Weights of a small mixture-of-experts language model, trained from scratch on English Wikipedia: 128 experts in each of 13 layers.
Below are experts of layer 3 (counted from 0) of a mixture-of-experts language model. Rows are named router (the router's row for the expert), gate (a neuron's input weights, with its number), up (a neuron's input weights, with its number), down (a neuron's output weights, with its number) and show model dimensions 0-255. Each number is 128 + 32 x the weight over its row's rms, rounded and kept within 0 to 255. Numbers have three digits each.
After each expert's rows: a language model's description of what the expert responds to. This comes from a sample of Wikipedia text that the model never trained on.

# expert 58
router:094158167102174092139123141118111096140117157093151161106180081108180138122158134128135111175107126158133151084157176155079177131140053190165143087102171146141103142162092114116107125155103160172182128087102140125079170105121146128129073159153119144114071126067093124074153108110201136097119158181064148161114161129135125123120135116145111157123091075118127096178089191082158151101083086159177123084136124102163165168140140082133137066138154119151088126208181174095142173163118086164200098135151126132091122171084190171153157149146156188113118157167108147120141124116148166117182133084142145113153148129121147155155113113163194124101116075078169090069136155170117163098113130144104160165144076114178102109104132152110112155128165131142108079179118139144073124140122041
gate1:109102122126156079093088143101156146132081094106125072116088103150119142037158082108176149147079134154103103158097106196137133110138159116149135154082154163082163099137077067115180091106107207069101136114178162175115167157112159161127088122154122107166079118187120185165185160135154137120105145152121166163128095137156139147190152162124138154068155118168102103162184128110181107151179059160088084105158116099111150147180126110117073150045190093172130099080126144176176080114132177177136148159165129089093113168188130116158097167064113127155099103116161146128132120158078158121137164138112086098134183153117134085111155141109106168145068113126120148118166152099154187105101127114164164122125139117135096140085112136107106094146135119137133146145159143107126047104115134
up1:166133121180086103094127190108095172167131093105121080119126178136116153114160105087128165081119106160211117149113078168138129098148106114073122074099106126147096144142106132132139130151188137053131145111143141188152116144134178107128167126130115163135069165111170159104164107194180185167147094151183185147128139123128124148154184110175134121141139110147148079162144106121107133115180113175098092193170153096140128106171112096121083128047134110146183159140188174112172087133165163159144133130139136137158105148119088095108126145118136080094099130128123126107107164218107096137130138153171119082075188129171177071087091179134114112094202081163106165100144067137134155160151119116174119102127129127122153143093076119103156123111108120150063158164092111113130103129037089
down1:088168115104080082126130139161083134143124139156194196086043112126127124138163137108158089143183148159135119107128157211102158125172171093141187092136172135121101124093137077129170146119093127147155147097092163129081054191139114109084116160137102205121176120101124145160166115112171140138173118113174163142128066144141178128088139161135128066135081097147102099174167151135132161106103116089145162137137055102109103145120150095102148110138126116178120155054097118067176102141133100116173090163157134155094135105125149123196134167167107152134087167109082136130154141149154132108177095070095170107068152115123203108105122139091115121070151073060118143053122132151143112119148131098167144120155155146119127113080091139098085078118101107142140162122131178135091064096089121
Digits 3 to 9 and small numbers inside years, ISBNs and large figures or in table cells, as in 1(4)80, scores, dates.

# expert 41
router:116094157115119157110119062158102102165183185113163114124120134091119115157094150136147122151156123170130120144091174149117136079111101108163151130096129176193198158084147101076112142165133120084093141088128140110095134133173111150152097105159126159048128143082142162110113130083104133123148160187090096126110124160121165116092183126082130200159191170055125127103127081137141118120110153124189140202151063097086169085111137161175110136167133127098098155137123116103118160134133180128082118146151148113123122083135155130092141148156183141212161119184171132127177121086116102131121139138129153184124161114079183152163114093188071148150128134108151122157106114131158174126094121136073150172115181096173163119173132123080120044184118105123119118054135163219147152162163121
gate0:154162154153101171112089160141193113131134075154149146122139112104108139159072173161083155164111147085162086124134080108123159140110124139165084123119219127150119148119146068130114136173141140139194129116166160098059162131122167096072119118086171170121153135091093121121087115107135150076086143155121164173130131169091110154102132107179112114118181150145103090145156181153126225062176091163127128126141135136123126069120116074104115187147123162146105166163110205115104146099076107187116183084136081101151166142118106108076182192125126111209126161116118167134098168119165110176079147175154158121128124139126085142075105117104141131153089120118177102105087154098174118166139137089135132091098203140122115136108121179118131123093139222136129169161116142135120120194115141
up0:100107122114064143099101113189183074131099103184112065141108184093158075128130160127151127089118179078115144150124166050126035104141163135129110127070077126133094145113113118181126086086126140130070141073146125118147076122097125105120198133177197133118170184083121108138134139107086126135172112105116127071186161130094096142114164115123195141139169117135096111105150151094109096172125129182117177107141154061139116103137119129082148129105113198110169155123172107111154168159094108103120138045124100174139128141189148145114094126090100155143152106114144077173171151084138161078139127174147102100107137135090148126080102102106131131146090114125127154112125155151163103174124135132180123162125157054221132100148166137099100067186114152108110121172120129078104141085103107
down0:103126229104123121128161131185092156194186141136137125087174170117125147143126138149125151176097130108116138114034108119137098151114106174164140117123134130127107126155111143041121096146121094096114099106127112165095149101106087199145060097087153134094145095189142159138109150178165115188135062190124193113054139065115120071164145127117030118114100169131122095134137147098109063097126084170112162083131071124111127137093133122127108108073169091077089108113126134175139111113100137104131151093119156135085141089143113117202154149143075066115089113133161137099104119143043149132098127107109083150073161125106105084174074119133080105154157198149132090143137145166131147111107115152115142156117095146079082124119143112098135087093123130133156118126139103172135185160141124
Sentence-opening pronouns and existential there, plus has, had, have after a subject, such as It, This, there are.

# expert 44
router:118099153142139081209139076116171141107132121132133111093131125073163105119124106097157112168100164141082159147109132195097142156211148137136141093205081133142139158142112142098069138163102164165084104105101138059162142101118107114127142083127147135099086144117105162096207130183070107128113141119148079144151155104187152135124163157154078058125180155102209099133145161162169155209124150166149134067166099131059141130090170096153167104128123114149100113091185143129107144106138129120171170110088095176117163125195155146142165082160133111132077142160119144146091095142162130148146129130134099122168149130188122078136144130157089077157116131070170148111166165169156063094089114122142123119169092099145145121148133138173064102103083154138157099071103149108198125120104108
gate1:109091125133103135146131061135103114138120160082158143169082198137094129102149097133178190130085161110137070119106178080093129167129161085118078126116147155135130105099103119147106093124152066145123185130158164157122090157137157125118130062107122110162136173152080107145198118111143114123124113087139116107221144143155176105108171138167099163120091185140115064106131113134131086134148122145123111131161118142080175138123159139071064109111096183149177161114162157129122090168143167170121125128161166073121051130141104184118049081130116139113119127077138085159175172120183128103120160140148191138086166144091125107077109129112139118138072124132164134144088129143111154083159084152091091102155086121149117157135121103216044078171173170096109100156157102072180141123126108
up1:154159170091112161093139097122128095061148108166115107080154152085090113145121145105072144137122152119052154159131159160134122124079176116105149077133078164066127099148179037118084152124119124146100079123140131180123112170126056133175157128146155114131096109175166176156188127170117126155111121099178077168154133145129105154148118184166129123162119132169167160167112092163093162113168186109167168136114055118119128152173101101172072139097060081088111102127078106121082136132100159124107102143143104144166110132137163109132099127181146127135173052101159098139074152147128143193128155159097086147138141161141135120112116138154145155156123125141117089160145108184202112070118123101151137147192184181108050135119144094072124118100129125191182120088120073150136142102103152
down1:115145140130136076118139080121094125126065140097165064160142155150136175062165106087133161106072102171144113129138130190192066137140075116138133135131136139148069090104148073103138141178157146127123160105141154117157140109179135195088115093125172159096141112131131086158166172175087083144075088113101085172100120112112170168134126065060128154122178141063196151177126121098185104105124090151113168154117112119062040098169102105109159161124146118148107101114151136118112106157128161068153106129122140162135053103169174083130124127100153160165114113146198152119072181086120149118136166134172134136130166128110127160166159126110185147130119147143146156138156125120159176113185107070142059146103114133130115173169073113059093080131103183105088119119129132118108095152120108
Single lowercase letters or short consonant clusters beginning a word, such as l, m, c, p, cl, pl, as in Clinical, centuries, amplifiers.

# expert 17
router:125148154092129149152115117144153131092114145126068138113091138139102228096052103101133102195166147119164130158177139139139105120149126204113145182116148098117136091112125127131096181094148100191139082101129088138151164182059154097104080140113103120158161149106134134116117149140109130154105108107093148191116138165179073105075121164108134064168155130102135190144145069142120145093098188109099135125117078090104136102162116111085164172133122159186147069092128148102169120092145117102107128091093085142131142160103117135120147106175138108060138114192085175120120107154206131155163115062071117111133068151200138120145107115151188139144069131087156078082064133121104114132105124182107095134139092137165117110169100108095089150126127137147059134085071150160087145092165144
gate1:057130187198099079125132115147098093170141086114130130061140095117126119119166143136116182105083120067099136119138157114146119114151058175083054144093135152170215164118116129153161122161128139149121114139138075105147187191141107092133180164091140133122142138093097134147109171135117107123136145175094105125150131159127138073117131049133109131142152149147120124159090114159135113168160170186121138137108167169144129030118104191136086119135151119155106117104122141129124105176066126117117182142113120066141101181114144127135157132135158072174136135066120139104156158138132169128132093102163147152181148139115091098054155123126129121157174186103158189111060120068097099112131170199113148099077138163132186111138124107099087090124168112143168198118093127163111081067129093
up1:185087089104081161096158154112117086161104166104131078202076148127153170127115140172174145185121150119138178207082064153139121185133142149202113085092121155115100080122160073125115138159102105161129106062186126130155140051130136117122118106098080116171151077127123121129082100131102137143119148152143167145102126099153153116118117120093167145128086074075131133172120184108091128149140069116074138169175106086108154108111128085142156172128155125143124171097152128107134043139132131090107103100111119144125118128159153110114072181106101148149144050141118125087097034135148121099137115099140123137172145158171134201163142130174116100089086058143151109128152127094147121140167141132109132153170127142117160143213124188155150112090091124157127098066080140177135099151175136
down1:081123100127135139105125173119151091168170105153128098157147155149206122206145116129094129128143090097127157145145108117076153144154100110139105117094106115090108149128120104147081124114150111197131140104149093136075172158252080180129181152139145114074138133137142150099100128141114123170141105078139122052109153114121136104126128138030142155102136124130118110102191105169147106128108114106121110107044158161139145138136133091106121087100175128205121088211145108135133178150139119075183137135160168045177164158111118106118175175167206081120126080164116122120152131114162169084140135114157086175121105097063115107150129159162138167104139102155126097104109175084124120112095094134142154109140169113126085157109103115140162103180144123160174119122170072107124154094073054
Word-internal pieces with ch, st, sh, th, ah inside names and foreign words, such as Laun-ch, Wh-ich, St-urdy, Atch-ison.

# expert 9
router:135121128073063115152157147120129133106135094100171130099093087128128057150136089158112163141125121128146131091168153145141153159117060175115177187119102082139116136126124116123080149126124109202138119222099216114127099129151154123106135146165122127165138204121187106171126078079087157185094166107113154091113183096144120126108157128098164154144131109102104132198084194122152107125080156122133146137149098096136104099105084169174190160167101104126095181109109123083109141136085114089161138194218128170149090203131137113098050087155176168136100152121133096185073141128143118117146117093156159147070121138124147067117149124127116115082165133088115130150183134139135142141124075166105123107099100055085093167129136092151165123124150088128170107103104137140147086109090148
gate1:132077112175112166077153141161156182089126162123167114167140137171136077138112146135087186160160159189134090101127158086151110159115206107126123157104115120175127133162145142120146162166199140115131138107132173120135082145112092115160188147101165095108119141106118159185173097137109144199089136110115120134063222065030102149146156182119094167144124120134150153099109148153151135104133100134158124146174163159124120120118098134039133097117158150142080117118095118102124143140139150156200165130100084159138140111175193169149117127151101126159145134072139178159143128111179219125156153150087093104136105111128126140082082091109156127124145123116153053075107077137085112123154106183122122138120167087132188140151164169095113110131142099140161087115159124153172106167096049
up1:139156133079106058203121162078088070090126156107091102148166131150107145117156143150137163089153171121154106092131138181163157138165151169125138193144179067125104103099174092068133133134131146080108148151189129086121124122099126102154212127122091094086137100068157103163106136118138143187116143130129096119109121072068145115143095130109094177130051175158132151118152089130102164150102157135132120121204086137177131123105041133097132103148150128105067110058178087098082163166119174183132143138110099110075158103105128092155146214150153167219116097092162141155084156123157148103099102132095148079132111107108111130106138123129118168128147060142138107090143118136130104131130154162086150130117140115115094172162169108097089088096117165096125090091093151117152106187157152
down1:165097090146124150084172068155115128132165173124059148102166048154141089141114101065080162123146159127077134116112137116102130174163141127132105159130087128133117111158126147133105140125156164154067091115063168129095065141119164096137148105081119151165094123117109127117130145166136174172124174112138110115145135129110164096065096199127112142116140089127110168085142134154103132141149130124088097164190149105112120116145172174062116130146138118121142156089096159114133077166114094106122195132091087175183135125164153093108106035075129206142111117151136136190048132129210182099174194095108090143093114128135178105163124119078123148108128160147098188143121099145137132143108088094161134095131165102188150114129113147127150141119060109089099090129162110091116089139119031
Words like de, di, el, des and accented letters é, á, í in foreign names, titles and places, such as Open de Oeiras, Autodromo di Monza.

# expert 21
router:090100188089162124166094137116155097109167134107086108201106166179154149115112107110145097154086131106171099101208094134117149127159121125146183140107098060148126174153135129103105125040114088130096128123150124146165158158147149105132139133109116147046105142128116177130125113118111143088142055173093167205149134121176130114087237109124091086186129126106118113130125108170128119116092133108089164115103065130065115116157085073125147190171107138137200119058142111165129133106139123120138126127113170110125119108133115115192138100147152105109097055136112177134147076105096164045114101103104154175182135145145160150180136159080162112126165153113118184118137096137097151142140084119139153115118064103122115154109191056172170155122113155141149093170148107085096108099150118
gate2:138106183094119047152149117106124110140109166157126088120120146169153111104123079132117168098115175193170171115124189072093138086151072110158075154119056107076158128113205121132100178119193152105150113138122156101123086096213169130165080145095146166157128118081094111206155167131156112127117064139109182142119106146156133124137149114145112165097139111171164158147095146131142122147137145117148109152069143130057128093105136092171131111086124136124157150112159104105108136143177107128082153152099165123126080123069124094153052137116110152157154142104187115138178119138129147177092194180126119169099128184171136146120115210108158113119105192124152160144173120103133157075126125174116076113144157061088102157097090162139092094088150104123152142114106133073179168159161113
up2:130108182111031127103109124140152066112103151131132136060127107195162103108097143125136135072168155108079143126070176155133127122106133177154171095115185127165118125191145092122123099093128134126126129169164097119112073166145040171142130129136136139153083124136168138195157174080132111129092136135139103142098141108133092152167111064111160107065117139129092094098187166080170126156135169094138177192106151165161117104143147197102135171103152094076106211143149105115123140135111134123113206162146070133111116082125086104079143166097177149120125113162111129111140141136121166130126107076114091167129144136071113132116120109097128125147149140148176110177171175103130227120151122115129163157166130144109133199138138097113101094125173108161139131143128104250151100128146127
down2:154140152099152069110139131149088131019092111131104163130159091192110096142155120139098108106175088123071172137099144110103074146142157106104121108155115118159188158155175092123101097148067173158105125126173113058153069190141191138109107127126104131147141122135114153157174127133132105090123137158103118127060124189133133125159047139056108134077106146092109153142132119081173158094030088110124081145151112089086106129160124151163149179128128107079160128129118175164154084136118142182126117119167143135127074121165171149126131071140121117154132132107123122101162180168119112112124107180129093147169161142140159150134169158153133076137138114141181196092137101131090162140155116151105111111166094064159173126131180176071077155072122146153148155157107105113182151184127187
Mid-word pieces with c, s, g or z after a vowel, mostly ic, as, ac, os, as in part-ic-ularly, rele-as-ing, capsicum.

# expert 27
router:081082153129098109125168138151132103153127153131132112131132135150135162166172113134126125149115131173053082110108109219092147141194070147100127174162070137155117088090128081122178155077117153106108179051123075186138084098169151105168132106141109158156120164091159086104148105134098161158092189163148136093120176111077158064132114141125115108150091153009160082145135142137173110116124092131207111116101143082032106107143157183172098103123131117107134187144151099136110127130161131084108107163106115175123165164129176121085128106173159114170116135153110145171152194152090156092168099127100125165163157124109127095178119119119081099100140153113164139181170109170076094138113113137161157164158117143140132095111164134115123147084046144132148154163177151131098132128142129
gate3:116133045120095114158103131144133153142094133168119170155102103149143151156074117140095165123058159081172143142153106118124128081173147117191070124150098103186123119089098126175147166114136091120174123112078082127138116203096190175149118160108207175164128130162107150122168132089134127109142143186129139053133135141167124109194108120138169174083124135158114083145101112096172141171131125172198122080149099161173139137094135147117111177059104098140126148174131064134147167171093106083137204053111126102131164112148104123110115126126067157122176118111135164128125136190112150102081191172112059091129111101104137133134123138142088174128120134118182098097149099124166141145136111079123135097072130139128164116209131131147214138131085126125129072134108156098181116153117124
up3:139089169035165148143103128131093089135114160117118108090113086097124102143116149144108085164153075137118169147098123155170115109143156151051126140101116133117120132195130097153081143171105100084151082088124139131112155103127145132111117111138084049118117152132113080073102123128139078088156161127199146114135145122151142131141120054096114151114106137081149129128114119198082153100174187130160105170116109103160123111117145133100148081171095151105127107149146113130168095105100124144084178120205162180146165120097140089100175190129102144150106212102147120110117099051124145152088071110089134110133135159125123131082136133147131182108106117081116178126133148114172156193117142166100144166178147055133070068189042112111126119085120099178095144064087162071157127114170116
down3:200133157158086131160106147091115152169083085131141138088110149123123145084076086057157079160083144116158163133206161103135052140130166131114131112127114146128149082133052154132109128085070081145093100139121144140141175156160146131107061164111172180170168134195114132113121107115113154147168085157150148159118140122173107105124148162097095118133104156142169092163120155098131125100121109145138134120135096147149112165063128177169163146171153146156193092182173140125066150173177156165142173110177091170097134135118192146122089149132094125081096112106138120126192084157121148168144165135132128100108088125131120111123109132142125074150155153203113089125146173104113077193103099122096182118107181119152163117113106064158193133145181164150126154090144123090172113103137217
Opening pieces of words, either single capitals (S, M, D, T, Z) or prefixes like pro and dep, as in programming, nonprofit, depends.

# expert 59
router:143096110124141116149095125140155140139164157112142115108086134160121118087123131150082134155151120135148127123138126092134133167147111095094116151113104152146116113187138134086166172123150145175118118157130139140135076181175140189141117161092137150112195150116162090090165153145188153154084157165181131121161111108148202107115127105107154134151125169111117143173151180078169201163110178102123098172142198147081083136123171182077165108055114148100157177100183081201116168211120159130071131108107111133145139127105151097197092151118107155122101118184104094112187129159131168165133140134111150155102200110104093084200036138121135169088094149150210091110135159181135068129121157146142121104154165086132115168151156142070147132062134134144125088091135154142114109079142145
gate2:073116134112167091094096215133175118130118166104142117157120082147126096115097148057148159117197149105104136107157111132128109160116139135068074140084119113154105131131116094197151187099106111146140066108162121122124176160153150135132154106150131122131129154173107151103157127174111184090153160099193158107132144173090121068220116166183157118068111108186146070131148112105124158106102150091092147151139118113182153113154164125076088166111132115072123180164161154078152123139142110069063167161129153126147118106128077151144116110072123153110128114099128121132148112120109138108114141162053135097115118177104101129084157163080108135119136074106201144081152137126121134080152134134130120058107156172110099144090068168095097153147103146143148097100205169081168038117144088
up2:065167136172149141079129131150095140193155149088142079105127087137134156159076113100138122093124104071139126100129133102135050154139124142149132145148109089084147064116151078158211152124100101143113132107151055030116090156110115138150143110143101129159168170152137128139142135170115137137122188109153136203132124148088088120164133099152153111154066115152181133105168124141137201147164163006151125118170126167106146131074130108132132157096124126096102151087128180113111092105128153102086165145133165170107122019105141112124171151148070173169142093124078120095121105090113134092139101088098134142154114091141102171120134168158086163103169121162099181142083117090154131119170116128181191065089140139119097135125146147158123113092143099095112079101137141113062105124154159
down2:104118127176125154081137164079133134052203066124101175100126134133108088057163173158169093107084088112076151148137139178111146116107113123149169140078159095121137125117110155106159075101124152082141098185110178106201175140141096201139117141113136104174196092141133119101109127052138157179126160183141130215141160122108170151114137139158093111128086117133129113152112161108102115156059113124073080127104153088132137120128151144148155138146114132091149122083110140162103183122191134138114101173179091132147148124152081089173102094126116184108129069100179145144040156166125220121183100123120092110131108149129096140140164094134142154117078123142108150097141160196117104134098095123149133194125156129118125140107118123121165174134133140086164139190077080119152183126118151
Opening parentheses, often with a following capital, after names and terms introducing foreign spellings, acronyms or glosses, such as (M, (S.

# expert 43
router:074100144129133127139093155195132119119151110133103098091122115179147124104190139151104095107159122161156126129126159166076131119160094142153132120127086115115200086141178118132102134177207102102115120085070186107176125142169173096122088118112161100100155151108129110117143135241121161070088136163140094173176127108149098182132144125147137140107175114092096141138191102114146114139134172115112160130054179162119116106129086144121135133143095115065159098138183092185120204141108161138067127112076076132120118112136182131140150074137198155142192111144134160141148125153133077141140101133161115118114136077147147079093116095188130178160146182141165132140157183147211157155140097154137131145148185159112068127166154123088175130083113080122180134089138136187079140154141145
gate0:149094139097111134077121108064075165089086126101152084068083104099117157127181053150126131141150076177127105127079162065088103106111159120055161072128099135114110207128150130117160110163161152122124145099067128111123103118039167138100154131138151094147153165096160101140114130121094090125123086142122151104158156112107119087126089109203171133191102163155161124105134095100088107114101131148117193124169151157177114161120108155141163144128060097098167147184108149107121100077104117079129135119138107139187118083166138091200083086134100187105132161143147102090165123125170148069127105092118182075109164096121174107117102163154201137133117120084124132148167115129086147154122131119165147103148122119102164059072108164157104131101129107068074105125166141086178167133107121
up0:132177098136110107142160142084114115129169186149151105162126153146136064158101151141138116139145176079086178100127186111161218139087124171157145100197136138131152111131129150176161109182188132113161103136160132085105126137123114100107094140096132143145126119110125151143098111161147164123137092163152157127129130159148003186121192111180113085137101082118055106121163186147119141096134169083101104194124130076145136114114084088111093183126141106143072081130124149109158151116125120152109134134083144094137105121150078072155157175143138149189085104080133193107165145146122044121124159157168066171108141130142085165171153138113160129090090111168125153112122162071108134090135137116124167143086142145119107115178147058113126190139127135148138119087182093198118192148117160
down0:087161114194078148132108096099168096165143123141105142146111133120136128127093140099093147109091051119112149119156169156138124147151185160109135137147160106075143169112140126159153099068120178205208152100134106129161173188149110121144154131137100096186090167168092139147153102112198102111134094142136120128117150149125112115077081112118096128087159100130145069180106158172129161107156139122168137091105151163097127060114176074128198109119086146126153164139141145135143138091153115116124114159159129165131087100170165099166128100182082115103090156133081165142053124097160137125080185146150121140169125073160201162140240183139166107131134075136074094135095166161114079116153113140104113071147155119107111176085065116132089108104106142149097171124082152169142120126166086
LaTeX pieces such as _{, ^{ and $ in formulas, coordinate °N marks, and word-initial prefixes like eng, sub, inter, post.

# expert 14
router:111150106105100185138061088119131058093121074124126120079117102164096142093105141077161086138160102066138066204119076149131193118145144108110126183133092198149142122093163103088110130096128082141143105095106130105125158110134177090127166104143135134096154133092121083126117149137098180191098166128086121139131083087116188158121144131109099093137161133189113128097118077128095082161102142049122102167169111124160169102157147121055085136151192126092109162092177108131120137143091113099178192136125184109151166097103123136076145120156145159149134133181058111146095158168141109098117119149095079118147061166113129110122140146176133110144134129116132177093080150175125159140085107161133139177143095133137102096131169175109107174151139055134085144130098183108103169076197108
gate0:112142096066096113101099178109100107124106111146114122116163129070123105139104180144170189103126130159192188081160191165152188132094134072090103121120128182145147115090057063133202121095069174071142126158148156201147120056132143112140108125142160147146150103163124128128103107121196118120138075148119162119176095160165167108214126166070125204106152175190121172148126128112148130128191167110157129103117161169101114126056155118144129129097093114131131167099130048122103103107175164125143150097128154150150105165128137112165113113100089172133141105124143118112177101146131111133143101136113091091126118163060053125085130145101076099133156117124191141142135146093103107129112134172138170164122098127120102060097160112145171144104171136152155147185114109113112100191132106
up0:105108184167148110126121099088135113131152098130169091119125115116112185117098086081089131062164125150156076077182080061131117136168092121109118171104109121129135109115064124136120149153124130117151154213148121139099167137099183105120045115144167152082139104139110147133146129113172117140115099091174145094111157130184120125148169151162096064167193130179153067134167115126108110162117178108170103081155069166108165179135087143099140143096085123140106156111113068151090130083085122097145156132151100092140115140114151073127154176088112123113134146139115145117097153164140123095125202102125109082143158105161135139091107117048136113141102125095122080143138063193091153121128153163117120043121171058122085146130103133116083188163204094153162195123114124126091094078112177
down0:103142170185148163169185083104158107097141120124159094118155152173161166161183090162130126173107089103138122108169133102076113086151104101123079139186119102172064115097155136124111084097165094170147172129186042105153101139129136153085179097128149176120151073142147125138117102116155156137131115083156157194084199118102166124149113083158144059138187074139099140116107136151123164184030108089089155104122096171076174131159121087133144115090137178106129144201100120163148134107106110134095161159122124148111171099172121125092140179125128115137111067113129161118124138132159172096133146179110101154136193124122135139107148138124182121131136089080109157084154131134128197161145148119127076111126183127167138158150083070124054110151079151104133151108125072107156109081085134
Clause-linking words like after, before, when, where, until, plus word-start pieces such as St(atistics), int(ention), acc(omplished), cond-like stems.

# expert 31
router:115120060158098112123124161124047137166100134098136093127129122069141108109165119144141092124136184151129176142112183160129142117109129095100107170094192153148107167139140154140158150169113159098149102169134105139107120092145166184154102134123123139169096156096166067089169063120101122136103135139125127171094122058124179165163145109134133144104122132151127066175142117089144129153109112116071146104078162124124078100081123130143096086039136112104151094111148122074168107220093090100148180169112113115191124156077172114140111082167146120136137110146108135114161077125114118137154121087141100106148158109088145171096113138133103119009087075114131155181116139168062074125183131164113153136123138174167191138151140171103119107051115140115048098096171115103156172089118129
gate0:193119113097086130142126168142144046155176079129168138162091077110129171123100133115106132157137199147092106110100122156150076164171162153143154131177166108097130115113124114117128085155099087106129148124173088135125179131134084091156101094138147147076196157121144136091160143166093088121172142121112059119161199175141153180163135168136148145132126084132132088124114130131111128077139087109146084132148123173174110160092140095111134090095147198127141119120068162119046110107131159127149071093140121083140155102120120168070074156194061124155116077135040115129079098129091169122088112158216113134123114123161103168145159167124083148131146118132149111157174162122187151108143122129115150159148083119059167068116152117165082120135148157172141068102161154156160119115122182
up0:105118168177125103119112073106133136111172138132080122143120120175154161043169168145136164115126115113184116213120136148107127119101128152126132167140158123146090093147088116096121156116148126095072074097137188167152107088124117086074146180176132097174099136143108068160094166091128156130162089148132151170119115109165143085087122172049124150142102118085150156155122145118188122096102101209094119145061166115169126092159119128146174164152081062155092147089122090140169181154150118087067168174123112131125161118126161152158090071128151145147146151117096152076123096102114114082121135144121176186106161123132189143146050068204093118128131156165151133130112196099114087133141096169119126119165144075098101109135129100137132085159160060117177125164103079158122127122173138
down0:149168145155116167074123119050127122098108194090137108069095134089100130099172071140140189141078146111112148145104138110106126152123193131171118136111150134140126082103139124144064144067124162077081089138083126147087126121110139146104144151139156100148079117164149117140209131054118132092133142144095112055165156090213169135121166155123155133117177072100086147120168089097048129085175092098116163130100166117150155125107139121093185101134138073169165186090104124086142168133120158105138168102174182110156115142110202081069096101165136144109147151127136126113148109146121090131161105109073178129112104121132087147161131137134103188098133129193173166130170098145148115122118102073121106124095130179125118088097102096119177098102104062117129136093093144068099186165141104
A capital vowel A, E, I, O or U starting a word, often after a line break, list dash or table pipe, e.g. E-lectra, U-FC.

# expert 25
router:092135113078200115156114148076141136113111101135113166132071193124153155089068141110170143194028118089107085087154159078115176163115136178135144160136114101130163179129104099106133131115091120075172129152135132074123170139124110112125125132116130133142118142104103163101117139106152084143170064123089097099110092107149120055134124125052138104175089148134176185152137075118176177136121134117172108087140095152154143187128092109120109137146131085225125131196155072134128140078133142073112112103130125131165055094120096097098157121122054090087120104140131107136113142136093175178147120155185136155164156141174138084124173119130083099149167133131094140159107075138127176159108142117132198169176130154099142171123100098071141153079135129194087131156114159096171123161146134
gate3:194137207158158101188064132082050180110133106106182120096186075153159095113100098131140163121093118134138132129134070089112146160126181099099120134109093149118127133213140168164090095154145125148114193124172122185104128142129139135083093144090139200069074159176149134173140169130148109112139166146152167073137078163114133160105120125131182111161155146150138072124122155108117131121105103117181119139125148068091149143053125047094113140125118137094151104141070124174139163087171080098148126105127176097122121126127129125112123172092077153097179159131118102169155152171137145124117137241140067122120118138065091099100151115052138151102119110156127117130121159086139136095077140074092105112139152138115117110182118111137163114099099141132130157160144154141070076125156106
up3:149106032093115134142220080135127105126092116104128102098113152095152168108119109132191113113122104196086133150126122171060117154111106140139126196130106173138135159142110134124096079107153134115148188152119087152127138145157082077107129123101132136126167068125095132137129133101128099158088091185146099173155132153182143103115135180150149108091165072218159177097159135092109201193079092157142142061104183138092146167100145103113143180194155139142121139111100091142129145144112125098148119139136133076158125123128157136109096147065088150161129135171184131121123161130140120129156150104212095135129098184169131110140134124139107095069103101063102157155133114165086136115131146145114209184169090101148148151123193137135098125162091141116124179110137172128168134032109110
down3:121106121126156104126143139104193188140137122107083152185091133078162150140138185069109155118126135138185091124121150105178132159115114126158110179115117093163127150126153129131086165091134135088111060081112130089119092111131172172163135110122141069169131161093143163066111183077145114125110163115104142074110125129138186075090126149094082116096116155094161158175104127175064125194144128080197096098169142160156085138135131111159129115109076158145143100134080126176139111097126091130135160126127181103060071139068080180122092109151111105075157154112123122140108066098100140210067167092119092153131139103131111175135204189125145116167192123133090073098098082142155180105070175125140092129118089165150112147091117146146109163134133145077087086132107109110125143127107178
Pieces like er, an, in, en, son, man ending names and titles, e.g. Lead-er, business-woman, Dyl-an, Papaio-ann-ou.

# expert 29
router:119136119112188133131124035111149109081120126129061103138078096139150153130062136078150079152108153158136146168146122190138146119137131111138151160097102107140185129182138104093118160178112107183137115119080094100116174061164122148120169112153114093076112115149118080143159141115125132170156168128171125136158124109136124144132116101128130044145143135147127086077096200129138126165112181132189083136154067113121149142091125071148147137117084132176109163070108122122093185085064108128119114151082094158180088117230084101121185105149166187123111102163163129132109128134159101116121120096151181116116200081180097083142109132150073101155134166155166145161162096178176151131156139179090143104133147085088111086146167095148090139141089145137067132150146098142091072122121089
gate0:077207148089138147111155155111129117149125115194133104090159062076125158130184128111107112109097093082154139102143087127132186174149119176113098183177159163136132161104189124128161123138134102094193135148116099127101013148155116188155125140053165163127143185196125171122131157092108168121172185186177143099127079135104123129107121112103147103122100124042130168098135119079127089094115132143134116149137124136167078130097157189153167102144104180142144147104089189135131161123163115081106101119143165106150145087096166134123192119088113171138143135112103137169099166153139091103081081123131142075118178153100151116101145180145098138140125115120137160160102119135169074109152138134137135058083123182080136107104172123152127155044198135093119118105163099093116135121158139
up0:113171138149203114110146141102089077170119073187167126141148084119097154182152059119134131143116114157191169090144075131090200164144079199113183146117160078167131133129166180091166156119193107087127137147132104138116115140130126149122069141067160141140129116115115115103169158131066155058151180189152122148140129120119074165162110146141176119104106159122135163091110104100113152077144120138124096178170099113160086162045117175135206140111155165134107161163131120113085128055135155139097129126152127135115181128088161203087135091160099124102129130096083126199086142149162092104107148109160085125165142168123192106116154181126143123092138078148106171198135105142163098137137146141102184150146111143111120100123145047112130150118135076140122150136138122078116130117098156
down0:124152198100183145131140092130158127156141105175102124105184087113140128110102114152120066110110164131076111112163110182069122209140093107106160092122132092124147146150120122099133173112094143123131142130109106156184092100162176103140117143072145127167110153141168083122099123098160164095126077131178133131081079131116084086128084106165091094184161117130141122104146124121170107165147107150149128132192139123194111150124145113114166187193192116084112120170148154153082124077150147052110111115118170195105095117103204144087130112136109198127167136180120121222143084172170164099165114130129137146121133174155200076131135121097114152188134116140079149153105173151162136154166078122136111145099140191096122146160211105159105145158138193152148155119095133098156128175138137
Word-initial or stem pieces after prefixes like pre, en, un, such as amb, ab, Adv, plus the word not.